From a checkpoint of a small mixture-of-experts model trained on Wikipedia.
Size: 12 layers, width 320, vocabulary 8192.
Experts: 48 experts in each of 12 layers, 3 picks a token, a softmax router.
Training: a variant of Adam for the experts, 1451M tokens, 9588 steps.
Below are experts of layer 6 (counted from 0) of a mixture-of-experts language model. Rows are named router (the router's row for the expert), up (a neuron's input weights, with its number), down (a neuron's output weights, with its number) and show model dimensions 80-119. Each number is 128 + 24 x the weight over its row's rms, rounded and kept within 0 to 255. Numbers have three digits each.
After each expert's rows: a language model's description of what the expert responds to. This comes from a sample of Wikipedia text that the model never trained on.

# expert 6
router:160135096095107169160117114161134156168126153134096140180116130139135136123119106118143134131095155135152162104120117168
up0:140108127138152125120121124089152148124139123129116135075147142135122132138123147082145123147155116124132114168104144115
down0:108125106128115112141125109144099152052139102154142132131107082128132152089152162155135146153086148137137128138139097128
up1:143107112115140140068143137141189108134152112126144097155166135148153130123166115113118157133139093162114185146112121102
down1:119173099127128157136101146115134152124127140150140137148123137082156118136113161109144156148092151117149117139096128114
up2:095119123118189149079076118159132108109139121136105111122135130127139094092148147146163194170106099124119122130114116114
down2:149147085122125144104151131095122111142077121139140141119123118136105142165126106109138176118114153121139189147098151123
up3:094153139128153086140138192144159083111126127128106130131128140119127172146165118155141123143147128127147154124067104116
down3:114170077129131093115146133116113135147093150148103128164121114129124190131140136132125121140140127112096151150141171092
up4:125139088099124123092152115125173131131141075148081119144116123142085129115084122127106139123115162133111146079105130158
down4:152120154118145094127155145185100084131094149119143181128132090137128154179127115118161117128119122119061148134131140134
up5:108080111154145122111069151142153095135115114125094108136123175117156122145115121112134127157145152117161133111148111132
down5:144106146121131111099106134119117130162151123158156152124131167112192178114146151177146107136127125127121107116101121116
up6:154128158109111105147188138105144133145110128109147150115101142157094125123106137142128101129148141162131156100136099138
down6:151128100096109113130093130083118119094098094123143138136129097128123168147150163116154097121124151120169127131099146120
up7:137142111141143159091151103125156138135132111146138116088091153134091111138169107142163167121112074161120128144106137117
down7:161126051145118130091159122105121140144137115128133138108157146134149152156107132114131169156139112130123130146146143125
up8:155119150188098108126121126085104092114122136144155148164134110123103128139144114085142116154140146131099150135128137110
down8:097146157115145162105096133150158118101096135185119141111139123084138141108109135114107118142122123156119164124142122158
up9:126113125140142124121095125114109169143123133126181128128112102089125110128163136121093155120122131117172126128115105108
down9:143100140129118129154093159123170106081124177128138120148161102107156124113131114129107099102119165107113142132150123169
up10:095153111062146135133123148136152151126136137110115159152146125091121127129133119110130134191112138091140100126135098145
down10:127116153137115111125146155135179129103156121131118130134129089118155152149083129116100139117114135135134132178149086135
up11:143129144136135100073108104133121148119154155120115125136114103171107128171134142093120190120134189143087105131117151142
down11:124090130145114120155135092160110136109116135117145133119103161144124075161119142100118129098117158113177151105153125087
up12:139172141105095124124165123098135137131136156122115105117135119141126090145120126108104137144140099113180137172155148104
down12:106120163113107145116172126099176125104133140131123154131124118152118152170143059132139103166164101143156138130163120088
up13:143154104114141126161119119077169128133134060135106126114168125123114114117140163132103114159111130129077164086127107122
down13:088113133137101147170096141121083136144138129120138098124179126108116143163119114134105105099167146152162103151113125152
up14:173109092174153092090179127061139119097143110147124125112167129140119106149123137096126105114137161172118057141089130133
down14:113125160127139128110135108083110138173127143084143144152138114128192126099119148145120148103149160122139096108097141122
up15:131123132112107161110142111163178120134149129137138132123081112112138121154120124103144141112136118108163097124117112103
down15:115110162111131147160110140119161146132156129124170154095126119161138150145134128114113119114130160103143157109120148154
up16:111159115148113163110087110158102155125156123140168112096156127111103113129154162094161114134143115122141177149152119142
down16:089189113140116121149099131124112091117134149138085119131106166169139132124117131168167114102143133127101128139141122124
up17:093118111115136164168144149104149120112115104134178143121169133133080091127153128135113145166147155129124065116172084141
down17:155141080104129145128190142116128135117122169140088117118126137136089098099096107142127117138118129133129144116111129100
What it handles: Word pieces inside Latinate words, often right after prefixes like de-, con-, re-, such as conf-id-ence, do-min-ant, mi-g-rated.

# expert 38
router:158151110140146133106129127141116147140100128130072112144112108137107090107145156129131117107119086123165170160142124102
up0:110113155149107110109100112124112154122104118156072097107140195100145132137147142097150140111148152165174106130119116112
down0:112116130151107114101131134089124136125063159127142113126110151147152114106106106149124098108147122124121145142114164113
up1:141127150133099105120121079194136138102122140118137101120125167128114130132153133099164113171160150167143131094156169143
down1:118131148107123141143126148151146079142099116144109131141183121084129133168125108123128151108128160109176110156138127138
up2:119136104117128144094105113124107141066093122118121137135105114142153154157191167135121159122130141166139104133137119102
down2:084134162148113135107115100119083125147156149176118107144116130107161144105152129154107149140133126117097130126102128086
up3:131094128127131061119127105119161179129151140153163129183163157137130142165119080046144098127124121144105157125128165102
down3:156123164127101117168086121096160102127158156127144098152136147147162107129112146132175152138136177086170141142114120150
up4:136092131135144139157120106130113103121098122102109133122131089147149123119115137129120169152114116120152171125134144072
down4:149102106131105118109116104155153132125144178117120138133161112112161121131112123124085094160121148174120135154126153116
up5:120082153118111101060126137132141101134121125155114142133132107134150163083141143141105128161128150130135092151109148138
down5:098142143116132134097133107152110125164111182133094131145151149158131157140117117103122139149155135122148125112153153146
up6:122097122148128084129128168136082129080149117128122142118153093107151113100142132131125101127095049115084142135111131137
down6:142154090117167099108153116149104105168160102124116086115133154096145087135157150136087134159111097096102135144126120142
up7:106136148117132130131130160177105087176120179095114127128110114162110143108109106080139101101162140109147132101169154090
down7:134104176110137142133097098153086136082120146141158158116097109146087131126129106145165084145129112126130129140130115171
up8:139101150136149114118136095147129129093173123145165120137119126105145123141140149126211094139102117104131175106150111122
down8:118119131119086083149118145112135181140111111183122138096139085157124117156063138117144138133099122080118149148131171138
up9:110105122080130155116122139133142144121117152138118180163139132141135110142105102116076070115090103151087132121129155107
down9:109147164111142119132160076198152122106108144123116104142135130141110134109126137115148146133164166097102092100140134081
up10:132138198141118150135120123148143144184132122110140151140119184142106108107118126137146131127113109093113150143090101150
down10:180122134142150103110082106130144155157121121115133150120175145092087111148107104121153131110132125179158127122138095089
up11:142137169132137125153101090143082102133133130120152141116137126165112098129132150104122131137097127147154122134161112118
down11:128132077133144160140109085213112163086180140106083128121149157117169123092103147095085095121123157124143113090129121130
up12:095084141118094114116098116120148148164145136121143116122142123136116136136121106125129105150099130114150136139166134141
down12:115149145115115141120152149137112127119126138121116127138140122127118133134121110098107136129119142118116126127136139117
up13:141153100103114126142121103146139118146124151133129183119111129135076081190117113126144116099124109110103119124102101147
down13:111151086117165113141060110153108115129105102114106113132157135144162134077095091110120142120127180130178143123141134101
up14:114074172140112151133108125154129126151133110145156108098152136139111121135152106137102185204113096159131148131122109151
down14:149121117122115153075149133164150172083134137120151150118176139175106139120120118114161128152092130160119098091144118126
up15:143144094091174154116139092116113156128135110138105137173121177176129147162099113144119166112124142095064137140126110103
down15:125091125103136137128101089132135097146132153119123165149141133130140161129138129100123140086155144127121128156140090141
up16:108150121148129114139147111141142185102149106100150108103141147119094132150177153144119149118163123120132138115105092122
down16:103068112136152129119110139164112112108134127153148092078079111118125068130154153173141132142169125113111131158146161103
up17:139137116139121131112141132140156121132170123108089148127111134144140138098155109119133097091154156179094110136115138085
down17:122082126157136133129151178108143123132116127162171157128110137191123101107132164125093145115158162125128097106109132146
What it handles: Endings and heads of proper names for places and institutions, such as Oshkosh, Felixstowe, College, River, Street, Center, Valley.

# expert 9
router:127135145135121135088115115130112102129107120108111148138153161151133146121088147114159140146116163139146083144103109146
up0:099101143146137128114137154088138106144101142159106144110145113130115195168108125142168154163121133132137152163092113125
down0:108112146113126110102135111090131147147070151117134116149132092112117133157152096114145105112159133115163129151096081146
up1:096138123074112155163141181168159162133095123116101139104122088166120115073138140126116146199138099113098122092156085084
down1:129145154142120149159128165152143160118107112105126144111092104112132143120117146125129102129164107137107095161141144093
up2:105128107112169144158146131133088102128137138115081095169141133146132122144128150145118095138107129153157096128137096115
down2:144142138122146139128137156094139148107094076129102101149129135095099157151126107147146096163172084127145144144142120162
up3:134121103090103104142088083146209110124105111120120126159099134126140126157126122134131129133153120172114112199181147092
down3:146135152122147127105118136053156100124113143107083127130124108183121134106129105178096132124116128087115103110162123105
up4:125120128106141096100107110149128095127177107109148120100127148122140119138123112148111110160116101111087161114137141083
down4:146151141135148095139104152129146128083122089129136139146126119135099138104098128091141122172123141165134116129125116150
up5:134152135138131131153130091118153148113121119158123117136128136131138123122117083086124116178115100145189126149120157093
down5:121118154126179107140153070139156159128115160130175153153113091142121108126128116140131094087147107146140137124125149118
up6:139143092099122123131118150151129104116085127160090111122104109150114099165142087135144147131113093143108158155134094107
down6:131077124147119099155124151107139119106157110107123127099122180130135116153120096100133153168148159110103108160161115171
up7:124133116135125143149138159083107108095108127156114122089108096119066079121137141137108145115135091078104130139132135156
down7:131162128140120144125116152070133133130134131166090143112126119163142119119143150113108112116132150115095124117113125141
up8:127127175073157150110112100115122116062121123118151120153100131117156114123138136112149083136127167179168129156121123154
down8:133112143171140106121105153163146108112092124122113149117146143102145095113128140141126122124158142127131130132164178109
up9:181145147107152110124141094144136160161126095153125132102118105114131072161110095098100123175129164145159113129080159093
down9:124103164147189119128136123115113115122138144137108108134118123151129111139109088147171101148161155149074142088130178123
up10:108102075141112118112140109113153134089128131149147139151121149094120157166169151108147091137121119107130112151126118113
down10:123113129118121143145127113116164157149137124103134130129188145134117133102141094105149117145146144140120140138130089158
up11:134129073075117145105186127136144134126124152123141084140159089109085178110120107128166081136131099091088114107143118111
down11:142135117158126128077125145103126123192103146127128156117125122114112099132134124129125095125102124092183119130157108125
up12:083097135138141128109090144144098100117122090185127122125116142137126089134157111147130108082118113114130096105149105122
down12:145146097132067106112122145126168148124127119123146114156121107167147129145155130104106146155147138133144136106143101149
up13:107138127112132147107120082122138113155118166145070113105090140068101119149128101119117168141107147106119115144144146146
down13:102106138110119110134115136092124139104156129137160101165151111121107128143113115107105117135139101114114114158128117150
up14:111100128051148113085175097088136130112128105100144119113127107135087088121152142139128201135149108139114139104139129125
down14:150099145088119143103149107164155144147104100132118151101129163125105123110132141134144158124105170130155166114133074095
up15:138138169150103148123105153125121152109158174136127144122109122110129121124136109133124148135154106152159121095115156094
down15:171104137187139136105149135122105110120123072137138132106090101141079132100095138118173150114130123144125137144086142159
up16:134089141097146123095183149123145103118148152150168157100138143156062112124145136115132159131127101120110187149106130096
down16:152157162136119106135163119150123129127161111099155120154134113152089105139115102152131092130125134131133141137109149106
up17:104073135157117132202154086115116116156112118089129118167172127097106109143115142146137156100095121167122159138127114172
down17:117152102115126127127143130102150112114102117083107155125088121110109123107126130107135145124147150124102114123143139141
What it handles: Word-start pieces such as co, con, re, imp, and auxiliaries was, had, did, can, should, mostly in narrative about people.

# expert 0
router:143100118106092142115132142155147094141087062114110140130132119140140172108114146156151148108096167137125101124136182167
up0:123149092141120116130121162089098135138106141113153157134151125144123105142116136122123160127133154102103106076122105145
down0:140142124156169063110128109114132176138145117146168111108146109165141140115107127098136127112118111116143130105122118122
up1:148148122145154160157109129129110159067115106159112138100123123154101086114113116145128137127123088140144103133143109128
down1:129150113130120161150089118140130103104123120117126110113120128107100109138143149129152116148134170151153129133177136138
up2:122180048104134117127128098099169105177133089129134109142067137144133092159096126111105146133141116107115098129123111154
down2:178141119110113170085119114117106117077086124134118134111164141144123120147107117137139122137089112115129135089132106118
up3:119135098092123138152143153158151113152144110112111112161134119160162150142125196116089152154132161142096134129125095155
down3:131141143131113157151169135134140096148144146127137087125102129154156141108116168165121114082126126107134122154127121105
up4:129133123129123156117143088132071088067130089144110158058158097157117109094118129123171118122129140122155117122134097122
down4:100139144115155121105139094159115167104128121119116093113134105133169135103140105092133136156080131089101123112153134139
up5:165119139121148113165132142098133163140132118072163098146115123141162136148089115153132094113172075102138124150150149142
down5:134104134148173090119097143157132149095073116144138158142108144098186105127126129140125125084125076124152110158138177133
up6:113146104175159130092134159134110137099136139120123077172106129131081149131100128146141175142116143138158132132141114118
down6:148151118176129150101132152119116116138101185166109091135101136132146154125121134162126149107111132159141131134100200164
up7:119126140147096136140176116096114125107129146120091109118123135142117120148130138156085125127147082067115148094103097095
down7:121149131122127117134107156133099148120143141096086135105116093131117104120138187155122109120110146137126116142166064122
up8:150132119162170119177167132088152140114121143121114150111104149137103120095080133096096146147145082076096165106096109144
down8:114121155168145122139088150176122117164141121154150144171132139166163147145121137170096152138155127073145108135139114139
up9:146131131109088123096156129127163179134142135112142170136102123123105093160157127098160179184136144140112169132164103102
down9:090108161115134140123159112064144138168139133117122126113122138115100118142099149121108144115103125113137135132165116140
up10:080143073133101127165132137115133109154123155108151155134135110130099110144143111113141061150128112152089101134097093082
down10:156078160128119117118093161175107138130136124166111101158142131145157146141136111089146119091121113150098127110124105151
up11:166109134126096157164145118145141128088157121141104153146150142135118110164088103155102107121137123151145122126098146125
down11:134162115109111128132138143133158123114179126109128108151109115138141092118121183131134148134089110125106158142102163082
up12:099140090117145146157140156120082153143117105093140131110124104138123111144136113101132109136157142154114153153141108116
down12:126136144128115156152166160148122112137127123099134154099150156126164104072138147113126135127138160099115141150119110139
up13:104142121173148162162142146145118127120144139094181159116086128155121147156118122132109168101152143109121118092141152143
down13:150183139106122135115084091112139132142156157145100131103118157163106149131175090137090119164134114130105143126142132120
up14:109169133136130121125105138140154157098138121103122106162144150078080163087126164141151161183149114100149115137077123140
down14:136160132120143116101141148133163148157164057106162135125082132119129160113103127089104075142124122110138125176105082113
up15:127139144152169136117110095106131145098152148146152131101143139095092101144113116124107089123124137140150070117113092128
down15:159143116134121134148107141086122119155075127099129139146166137143129143094184114146095109114099098166090150146105095126
up16:146150116107158171128137089142125142111114170145127120131109151124115115172128128100128186141127106139159173100108097142
down16:141118168106146127117109112119144109156159134120130114130145140149099124159096089137094062154129150098110163165156138083
up17:085146132118156158108114181132150119140152144153144147127121165127127130126132105094104166186137148162128103113159082107
down17:164184171122099138120167140152093083122161150131136134120165080117100117127144111114072112114133166119110137141180107136
What it handles: Verb prefixes such as re, pre, dis, non, and is/am/was after a subject, especially in quoted first-person speech.

# expert 23
router:158143151110144142094098183117145155110133108096115158134093148142097139134093096123112141124182138108118147106154156085
up0:185105119126066117116149089121087105144111099102146112138148126108093146109131132132135107082104150093141134179181139119
down0:138151125142084130112164107143134127126151130078141194119129145126082134135096142170126102091111110102149127137162141155
up1:121107129107102179103073133138117146137102115123115105158141133142126083121113143103108136133136132118117167150137087130
down1:126125127127150212118115102136113132166136101119151127106077106178105106145106118133107144170147123160159177151109144107
up2:132106127139206164112106141112116142129097125121163101136137140115194155066144170113112082117142125131103122128118107147
down2:109122125116133112142144142132081114127132139150126115125157147098129132141146120117133113070140118127136158117147087113
up3:160151161110159135099174114121111120159129123134118116112165103125157122149127120183121158119138062102070151152151090060
down3:173118129202071141125161133154131139130123075113141095132143155122141166128115103131135130137158160144091100107130141120
up4:137079150127123123159167116149092156074141122085090139136131150131167148140129184137178140141113123165124147106107097115
down4:164151160152124105097118149115151144116142110110138105090126077182138136122110109151150086157122091154091132138107154130
up5:126120150114103126118180121113160099163151124155139078115143156137108136151114165132106150074117127146087102124128150139
down5:096112101101139078111153087147141112111124125169138098144101120119172140091092128139085112112147177146146120137128141105
up6:105110125104128106126167110109187088147096131136105131112120103175131108173164161108151124134144117121116121076110141146
down6:147150136153126125092136106121109117140136153126099131157143202142098106079139136157134159125116121121148143112152091093
up7:150085150110144131130112119118118130096112165140135113154101137133144151085139125108148059121127124136119166112142154181
down7:139142109131140125134157149126099133136136083129135144080149158126101129111132140112118123133123135111119138135102091133
up8:128103131095149133153140125149086133120105150096095135168102162112144116166127143064135134087105095137100134140134135122
down8:171140114122126132110150091162096117120149123105164147126073116143114147094102108117127069123133127134119126119088106105
up9:099134135154075136110140194126115081196103087141150141192140141111149110113135135104104134102124142123130127102106130161
down9:134130119159139119173102151134082151154134104116114122119121165122145116102095109164110132122155137140136108112155122112
up10:134152144096067103102134114125158153153178130135094133113119112072123101147196132119113152156103098186137178130136115105
down10:117134171170117168104141126164138142147127130131124090131130119105128120144115135128166093106128109118118153148161130118
up11:100144092105123093111137133143129130132142093128135095094152117141109119131173149119191146148097074140116143108097103141
down11:164136144150062120153110121150092135156126114144176162159183148155166131159094117150194144110085122120080128125150135145
up12:147104145141105099124128160173091126165155145090134153127162149161131122127096118114101121162121147142129113157103138150
down12:124125135106171103076137130143124160081120119118160101148129125176142114116130109087124141128120096126126131130143132113
up13:131119148102123136141101130120143134080155155121130141119141124112106144113170114099141105117144111147128136142171135123
down13:124117124082141119117152148116113116158135138119141135127137116085088188167109154121121139133116095111178164119152115091
up14:096135109117154167131118125094130146161113112105101150119130133156127099147136108117136148113129149133145123114152159127
down14:136145123098123115132134122116110107170169138145147136112117123072102144155146181126139157143130153105127132106111131118
up15:115180118165157127148114130102133097115105145145125165102122120119116146087115093143087127122139114103131099178141134117
down15:138143114096149147119140170122157124153130136138154134118149140147121141131113118155106121120157154110110165113135134130
up16:106054155128149143178134084135109122179103154120143132169144088136182131111131135120098123106148081094121139121094122113
down16:148153124142119126127124108163073139146142132135128110155142141104148152137108096112143116101124139150100148100132087135
up17:119157094114066106107122166110103116104119130133121132168130129131133035149134103111127132102141145121152111126155136127
down17:119137104137131089154142136143139124114155136109122144170120142151110161143142115167117108109115110134152147125135140110
What it handles: Month names and the day digits, spaces and commas of dates, such as 25 January, August 31, 1902, In July 2024.

# expert 5
router:090139119133102170161133160118117128163171138107149085142140128119147127097154125141131077171105119137096095151085170132
up0:144107131163110110116154146147128095126117087070108106110129205134116208103096156174135098126144159153120099107167146148
down0:127087144129133161122141159108125170132141157112118122128134137113103129108128145167135092148100108145148164140150109118
up1:115092114090158133120163129150092105141128144149126166146135116131130132130147130134159139126118159130152141143125112091
down1:168148138135191155129125119089173122110126120140123176124170155132112153107151158133078132125121144159131096128109101114
up2:095154093073127119131106109074163155129126137092103126099067114110105120106119167101149133132135122133126122139152137150
down2:096121150141115127108081104126096148121157143124144100127163148108155138101133128158098158132109148140081130096108092087
up3:134159130139136144127136121148087124142136101134110121115117092126125118116195125106105152138108131106150122154156130110
down3:089110144131120105115102116093127119151109121127127127111120115102119146114114142157131110153125123131112141140124148113
up4:180143112140109105096147118110121098107126126148111127129132162157103118142084139142114116111121156163192131156140137100
down4:181152161145117160099165107143107133117173158112088101124089140146124146119203143101142122176097154107105132103111143107
up5:106177161100145119110116130088162103129111139137138118160096108143083153161133151114105119112138126113137173132156131091
down5:118134146141137117151170102120120143106168147186090153134132107148108095100118115134133125137123116156111159107138124119
up6:105102129141137121116125114110096134114084163114129168144111176179148119183106153132161116134146156094112141177115121160
down6:132070105132146136172087138098140138117119107163133150124163116124144076169111140157085160125143123165112116134112102129
up7:137117114130151088095098127169170158117105142164125138134148117167149081113134147110108129129153185117135120110134086148
down7:131133125126069119138111130132117096090133148187163114135164145127146162137140202113144116138132105082163134107126107097
up8:119083056110115139125080122166125108160111130126118116098110137105114126146103116118080134118123096157119126125163145108
down8:107108118105123130111133160103138108102144173125098111103125159113173116129097137156049147156135087104126164120118158149
up9:105124139107143118143135161118127086104122127100114127159155143112152159105185145093106104102148124112090110088111103151
down9:067086139103151128148112119120131155116126139121146110164136148081111157143146133138129146118125138131102114111142139160
up10:128112116104087103108107158139123135160074159134076141118201132150171122098141173148146110119126151124114163108097126141
down10:118169114132105156113149135162163111144141120150149115120138138116171170113175160094160118163124120124149085099117124141
up11:141175161177068138077108108144120135157092123105127132138114121117127088158132135134094122143114108151115137119130074129
down11:098104111122120127129080152123130131137104138124102137134115126123083108147085143159115129107086100128098142103127125122
up12:141152120083118130117127154098127110105174178151128111124132146104117117165107162108111140126149159118127129077125162150
down12:153157159094098131149136120163143139147147116122110136115139095152087110147138125084134153139114137138121124137158090119
up13:129133149135171084138139113115147130124120144147144150105095160117140112114149138095182118126159151104116138093177129126
down13:150135120139138127112118120145141124138142104103147139114117125140122088134115087092110122121112140157122146150140152131
up14:143161116171131122100130166124157111137159150142151141143151147110099147065143111191193128142175133102104125113171117133
down14:152164132101122107123118125138161169129171133119161112115149178117114114110160133158145143168170163104118191173116129118
up15:144105145090135146083132141121129144142128144138115145140124134153116156147110112116127139161130115166101151135090113131
down15:136154156148117106129135143125090078123126116175130128104127133116149149146128168114159128115135112121108154108155090112
up16:094139122172123099123092122086130127094133116089131138141154140119173129131116149148153142063127137137154170135118146137
down16:100120125135165163147113151110094124131171126102159116109112135089131124167127114179116145147099080124096101151130142139
up17:126148121141096133109106129062116150131131183155111118119128136117112132128133146148144131134139123136104100125155102130
down17:135125095116121163118105126084121149168156138114141123133087103149122160088088101141080147144138093122108114147139176144
What it handles: Award and nomination tables and education lists, including separators such as |, ;, :, and words like Award, Best, Nominated, doctor.

# expert 45
router:100147133112133113098111138109132123090116135105114083144154086099113152123118116173127155121134152132072129130095107119
up0:122118151170137166139150144135085168093118165122104134129118134138112138128103123117088117115104118120132097104136090110
down0:127113137127167131130091097124122133111122078107105176150127128122135131123139165125151125118122113128150155124090106142
up1:110143131158132177131119132095111086103086122162138119101127137141144088142114100144108118111153143126100104132156124154
down1:118112171136119168135160117141127080089139120096093142116118108133085135134084127132137158129116086112091177135109107121
up2:121168092115132115131122130127125142125117133095072111165134155155159073154093108110123140096129144140127092103122122140
down2:165153114056092099132124110145114117157121162154130136174134161075148122143086110126139104130122134166123084107108181131
up3:096120134109157138161126151113209133146167147140120148164131131090082100166083124119107140136124149133100114147152130158
down3:124110114088144125107116154127173126152130143166124124116108112112140116135129160137085078127139106170132164102152143106
up4:121096134122103150153090156132157151125142137133101185161142098133122146084134143117166104099118136117135126121177105118
down4:137117120121134095148121137109105115131159138132139109113108086100149115145103120127138106082133110107099117098149102162
up5:145122131124139148101146128137155112132104130185097153082124144113124102111147164153114105143101140137115134149139117119
down5:104143138117074154134176099117174124101158100082134134109164090176109135136150097141140132156111053122127146098146092095
up6:120109124135161157159131117128104137144097145146111137105099117111152136085145122107114137148120115124131082118160109177
down6:090088110135117172133118090131101097132145107100123172134125157154132098143097163138138111141106090144149109150121130126
up7:111125141151113128134127110122167100073128147112173121115148164131112150131098143110118163103143099119117119111138130091
down7:133098170135126130115122088138146113133107126122131104136112118103132114143183146111144145118113111136100175118087132142
up8:162138118120067104121167127139091119110153120169158119169118155185101138141104112126168154118102125099112129143118118103
down8:124140148058167132155133076128120101122137151112118099128165141144115091135142147116119130098102149109104112139136120102
up9:172126159095137059150146125150097103099163178118106134125132133135107130133150121130133168128139166118121160136108169138
down9:154139168175062092131173088150099100133161114161163145125093083137117148175167098093139172122120124156136115130102195135
up10:058111150092130132154126120124102116120156162132137130115119072146066105082152156129120105140171135157098134096112113110
down10:146113147113141186153113160182121102101115153178101085176134110130121115125131140107152116088138122130127148137115128139
up11:103161130161162122118112119120123104179133157169181120111090155172086106141124115116161174203102107130140144142098079100
down11:124144163101137141160095141120144162179129144110151126111137140117126130165115097119129158149151135134115156159110150116
up12:128119157156124102124097187152102075144156115138177168114119085123181142162139120110108113091102154138153169131144132130
down12:092088125178151161110145120109092111136114145156096134132111129108122117130069129128134142126125135128138078124131153109
up13:132111137190127114084147148138140135146104153143169116152106121118132088127125148084092115119105102109130173126160121094
down13:117139112134095110151117091189126122140186127123152119124117152145145124155122163148126118096114087130083121095161104096
up14:127118132119129132121150090141123116146119144096136171139135138184182126179078115093150113118129129100124092113103108128
down14:103142129160137085160120149111158131117132156114142127111152111147126157112130128073090119131126134086137140156125130153
up15:120149101115128148171106123152149081156137127133133170114142133088117125161156070116127120108148106146128147059134163079
down15:127104119122116121114126132109102120096128126102151128090139140122130054159148127110135117087115098123130174150140129125
up16:131148159153164105129134156122083165136128123113129124183105116184135116089131152097116082148119108120165117152127117149
down16:118154127130158143141128129082107118144127121123102099174102123108162142126099132131146082103146110097140144160105142172
up17:106116112110125120153168132150115165136158155195138140133095136140128146161156116152140105139134114122114104178164120125
down17:111090119191157080112162154148094099114140162130118182103140109160103148149159120155046141104140139116122117197116121115
What it handles: Capital letters and first pieces of names at article starts, plus Thai, Arabic, Cyrillic and Greek characters and digits in dates.

# expert 31
router:146109129119156107135157126134137128136120166151168180123109119120098126143158100140121108125143148153165114159175064116
up0:167123121141163123093096122167091085142097092148119105158103133131130154162118115143138155101128143141092097133104094118
down0:129118137110106105090138102133121152140187105148131120133095121135155135113090148156125140096096101125134113135120145130
up1:097135112120130132118148095136162098134103103132152122143127162150165116140102131129121149143141157151099099051175119137
down1:121183176111128113161160137103108164129101122151158108120123146119094138121140084102165140111120147114085148113108141150
up2:115163102072130128106098113122120139106118112170156117142151151169118139164110125103112168145147182103117141122126147112
down2:099121172141104128152158135123137098083127160160124136149141114111153159125142136142105134096167151114065103142117106142
up3:122138125110094119101107088129147129139117093103100123104153141134153134164174140117108148131097090136124104132117128155
down3:122128165163160133135109112113171107159112123114109129063119158100097136132098102209129119137113130121100138128144119101
up4:115173135150117101119138147154128096102091140109121136172107102133139158130118161170143124140094111158108103125094158124
down4:110157123137113109096112182120157104150141159119170149137174121137146098148108156161163168146116110104090111133100090116
up5:094096140129154130147160124080134128153100140109103087087098126123162105110140126105108134130121138104134135119145139167
down5:072106124082162100110142140156130129124147135128174117113088128146139138103146146124100126086152136134150095138118102128
up6:144090137129054150134097142124112090122105173157102124112147125146142150091117160154105122109156146145118156103091123119
down6:136135150109124103134099167128116106146131132109119132126129154104125162137162128153081140111125170165121135130107133129
up7:132153152136105134128160101110126114110081165122125086127114110112099139118143166124127136100123124128037111142132122121
down7:123129103130143131111147134132120148100069137114112136115142111142175109099116126132135134118116160120093130174130132160
up8:131156121149084131102067116124083098082145162136145143115139156118166164121128176108127163147150148124165166066133163144
down8:124092113071153122139109094115107118084120157152163177128127147168097129131090196113161133156093119102194134114125122120
up9:128153122118172115092131125089127165153130132136152159135132129115121156134133101115131154096146126129136095121099109125
down9:118133112128138109120159103099130144102130137102133103123115140130127123149085157146110155137135159105091155115150134108
up10:134127114133096115138162152128128133097125102139098122094135137182121103144100131142134097163132106137136086149070157139
down10:104173142106119137138095181131144145145153131119127104108114137125123099109116146100154141128143116130130121114097117131
up11:100136133109150145142118134183125154124091102088133155201157152120123132122116123165090144136137134180111107119125111154
down11:114148098149160150155128146151141133160115114130145150133125108138120130137110139141115125150116158117139137094134128107
up12:153146150118120094135132128145069160151121169136133169164135157144163131119093084153137182091155140114110143153120108125
down12:119137084178161104146124107151159129141117126143105134164095097166125183139123088128129142180141137121118112125146101152
up13:140145131140112184112153081137131142115070121178136137110123120141173130101122144086163169145149148183130117127123114115
down13:062098130109151172139097149170078146143151112109117149149118131163100141132139103123104102145132091054129142088162134129
up14:109155108158107151157171125131126125100135095157108131158146121201122169156109123130100102115118136142139104158109143140
down14:142145135161135150115110078092121125137147128124093094124153116146093126122163108150141144108152127138144110136077095148
up15:143132148159134150077131125114137114153124141075141123145109114116097132180109144109129102108122116151162146128101096108
down15:118125144141125142154137135153098168098157173135099131103157135133151116084144144119087115165112125114111150109117115189
up16:137157170086136131074144154089121150163113105112128170146146125137123126116120127163118095139138129124118104137100127150
down16:125127110113134141126139127111092137143132127089171115157131143142113132117109168110097109102116104113116153126121127122
up17:095099137183127139122095133111143135167123192095140133128126116146121082105118090147204110134136137116093117078132118136
down17:179107129141112124107148134100129109125123134117120127119122153135133158144144164154107141133144118153121125121162109135
What it handles: Digits, dashes, degree and prime signs, and line breaks in track lists, tables, coordinates and infobox fields, like Died, Coordinates, 6 ft.